{
  "num_hidden_layers": 10,
  "hidden_size": 256,
  "n_experts": 128,
  "d_expert": 48,
  "moe_layers": [0, 1, 2, 3, 4, 5, 6, 7, 8, 9],
  "router_cosine_scale": 10.0,
  "learning_rate": 0.00112,
  "train_tokens": 612100000,
  "max_steps": 9340,
  "dataset": "wikipedia_en"
}
Below are experts of layer 2 (counted from 0) of a mixture-of-experts language model. Rows are named router (the router's row for the expert) and show model dimensions 128-191. Each number is 500 + 40 x the weight over its row's rms, rounded and kept within 0 to 999. Numbers have three digits each.
After each expert's rows: a language model's description of what the expert responds to; "mostly gets" lists some tokens that are sent to it at least half of the time. This comes from a sample of Wikipedia text that the model never trained on.

# expert 43
router:477505469483413480522519453545454459491501469544446531455572463558445556522459471431520464450531480461484553433466512486535415479553565466464546479449516570479561507460462479488573474497489406
What it handles: The word and joining clauses or date ranges, section headings like Description, and words such as population, However, north, born.
mostly gets: " However", "born", " south", " population", " north", " −"

# expert 62
router:472563437506494535539470466499542480536497457521422556487472405484497527468474505517509511504562457450471565524492478454515457535525540534506527467475517474529524453445468491494505441525545513
What it handles: First word of a new sentence after a period, mainly The, It, He, She, They, This, in descriptive encyclopedia prose.
mostly gets: "The", " She", " It", " He", " They", " This"

# expert 20
router:501490483470483490516587425502504483526490439492432476479558487550428469532431509419534483493524431441546486478504451466452490508496497493482547505536480503424516511488409488571532464491458557
What it handles: Indentation spaces and line starts in LaTeX math blocks and nested lists, plus header words and markers such as "Gold", "=", "===".
mostly gets: " Piper", " Votes", " black", " member", " Socorro", "   "

# expert 21
router:529475419500525524527497418517529454431510485554411477433585505545465507500556431492548544553440522422511470518504486503517393545466496536521491455470450498525402447458462553523527518486432537
What it handles: Tokens in sports results and honours, such as won the, lost the, Best, President, and scores or table numbers.
mostly gets: " won", " International", " Best", " President", " Final", " Director"

# expert 4
router:474529525565487486489557408526501506474556465471420564481577430509441452533469513449498487522531445444448485543504542474538477462508478479474453463461499537497600515468488538562563530455498535
What it handles: Double line breaks after sentence ends, table rows or lists, just before == section headings ==, plus sentence-opening In.
mostly gets: ".\n\n", "\n\n", "==\n", " |\n\n", "==\n\n", "In"

# expert 55
router:559543492561466556518503431586545492509515505553495450486546464492457436470536475510510488500531443543543540500419497521525507576490511515497446548500493561428523498493440511524551497467588494
What it handles: Commas after introductory phrases such as Before the war, or after census references, plus adverbs like also, then, both, often.
mostly gets: " both", ",", " then", " often", " many", "\","

# expert 9
router:513556536508510484554567487517545427443509447537418559547483517528443523560472499431459490513509471481545537534428477478547496534525483428444551465438507560466549466503476561439530472446519567
What it handles: Short word-initial pieces and particles like al, no, El, non, mult, interd, mostly in species lists and taxonomy entries.
mostly gets: " Al", " no", " Piper", " n", " El", " v"

# expert 28
router:551517508467504526489596440533521502509481440511414506490567454453477617580541557533566545478592451456489495500467461408447486517430484532497560440481564545473477463433454497596474524488499462
What it handles: Adjectives and participles before by, to or of in military and naval history text, such as total loss, hauled, designed, acquired.
mostly gets: " total", " co", " white", " sent", " designed", " Indian"

# expert 31
router:423513478529418491522541481489521474502527460476412561501504499537488504544461468436565486500563481427478542507477487511539457533540525518509506509497572501564536491462476584525502492466529598
What it handles: Periods, paragraph breaks and closing punctuation that end a sentence, including in math formulas, and sentence openers such as The, In, However.
mostly gets: ".\n\n", ").", ".\"", "\".", ".\n", " However"

# expert 16
router:476472497460483496472511449518453429472512473483458511555496514492506470518521512469546483479546473431544591554456470473588441476513518489447493502516564552465525489497477568533517505519467428
What it handles: Relative and complement words like that, which, where, who, because, especially, plus pipe separators between cells in tables.
mostly gets: " that", " which", " where", " because", " particularly", " especially"

# expert 54
router:524523504519488549514551419463535437533478477509449517536562530524446500503479458467572493446425554440502453472462480544464484491457509490476503469490452459443448474564483424506444486503464606
What it handles: Words in story plot summaries, such as then, later, before, eventually, truth, him, after pronouns and verbs.
mostly gets: " before", " end", " eventually", " seen", " later", " return"

# expert 26
router:470538505504475541519498442524576476548560508450399548476541432476465521524466564492504453504537487440524547508453528495529433518562543451446529501527457533508517459450519575545497510470458476
What it handles: Pronouns he, she, it, they, them as subjects before was/is/has, plus minus signs, closing parentheses and table separator rows.
mostly gets: " he", " They", " them", " she", " He", " −"

# expert 49
router:512547413491524477539504473503541438528556500479496481469582464488444560524521468531573486527519479474471537492491519432477401471479508460475532498434496539471511456509525509474477465491537538
What it handles: Head nouns in names of organizations, military units and publications, such as Association, Regiment, Flight, Journal, Railway, plus he or she.
mostly gets: " Association", " Company", " Army", " Authority", " Route", " Corps"

# expert 60
router:463564480456454535458558483440549528457534427435461584515545497493444530531481541494533436489570488449492490508517444461498491483488547480495499544458486492460467491455468516488507539516437512
What it handles: Single capital letters opening abbreviations, codes or names, e.g. D in standings tables, R in ROM or RSC.
mostly gets: " T", " R", " D", " N", " S", " C"

# expert 37
router:535541525504471510409571550518546463556496461539455600513578515488447505448494502466535463510541501415513517539504529415497472488551531528491565507499535504458479509449497500538548507481524526
What it handles: Particles and words in French, Spanish or Italian names and titles, such as de, La, Rue, Premio, plus near and New.
mostly gets: " de", " BRA", " La", " Robert", " Nancy", " De"

# expert 45
router:476510448547521496483536413496548485488509438513438494460526528544468458540490511449512571541517479334544440477485450524470409568483534476516424468465482498525543520557481542541563503470458577
What it handles: Pipe separators and header words in sports and election tables, such as Apps, Singles, Doubles, Loss, Set.
mostly gets: " Apps", "-yard", " Loss", " play", " Best", "^{("

# expert 41
router:546492490485454463608472513530502502531477408496427556428514463578418528548526512470489482461481464426531485501505502472468464479532536533553493475504471479465512524496448522539500480502434560
What it handles: City and country names like Boston, London, Chicago, GBR, and infobox field labels such as Release in video game or album entries.
mostly gets: " Boston", " UK", "American", " Chicago", " Manchester", " Detroit"

# expert 52
router:492544403523529546560532419500511498555490492475435523487464486559464540467494437463513494470472564427569496447473487524450531498431552541472513471533510484475512488463520530509509468605492572
What it handles: Spelled-out counts like two, three, five, several, million before nouns, plus digits and pipes opening table rows.
mostly gets: " two", " three", " four", " several", " five", " million"

# expert 46
router:522498541499476523481580468489523473529529531489421553448547507407480436524464500513467523526504500500499524500486513475545432519412478511471524514533439540536543482461544485551499498463475595
What it handles: Middle syllables of transliterated non-English names, Slavic, Turkic, Arabic, Thai, Vietnamese, such as Kul-ak-auskas, Az-iz-li, -uk-in.
mostly gets: "uk", "á", "aj", "ă", "č", "š"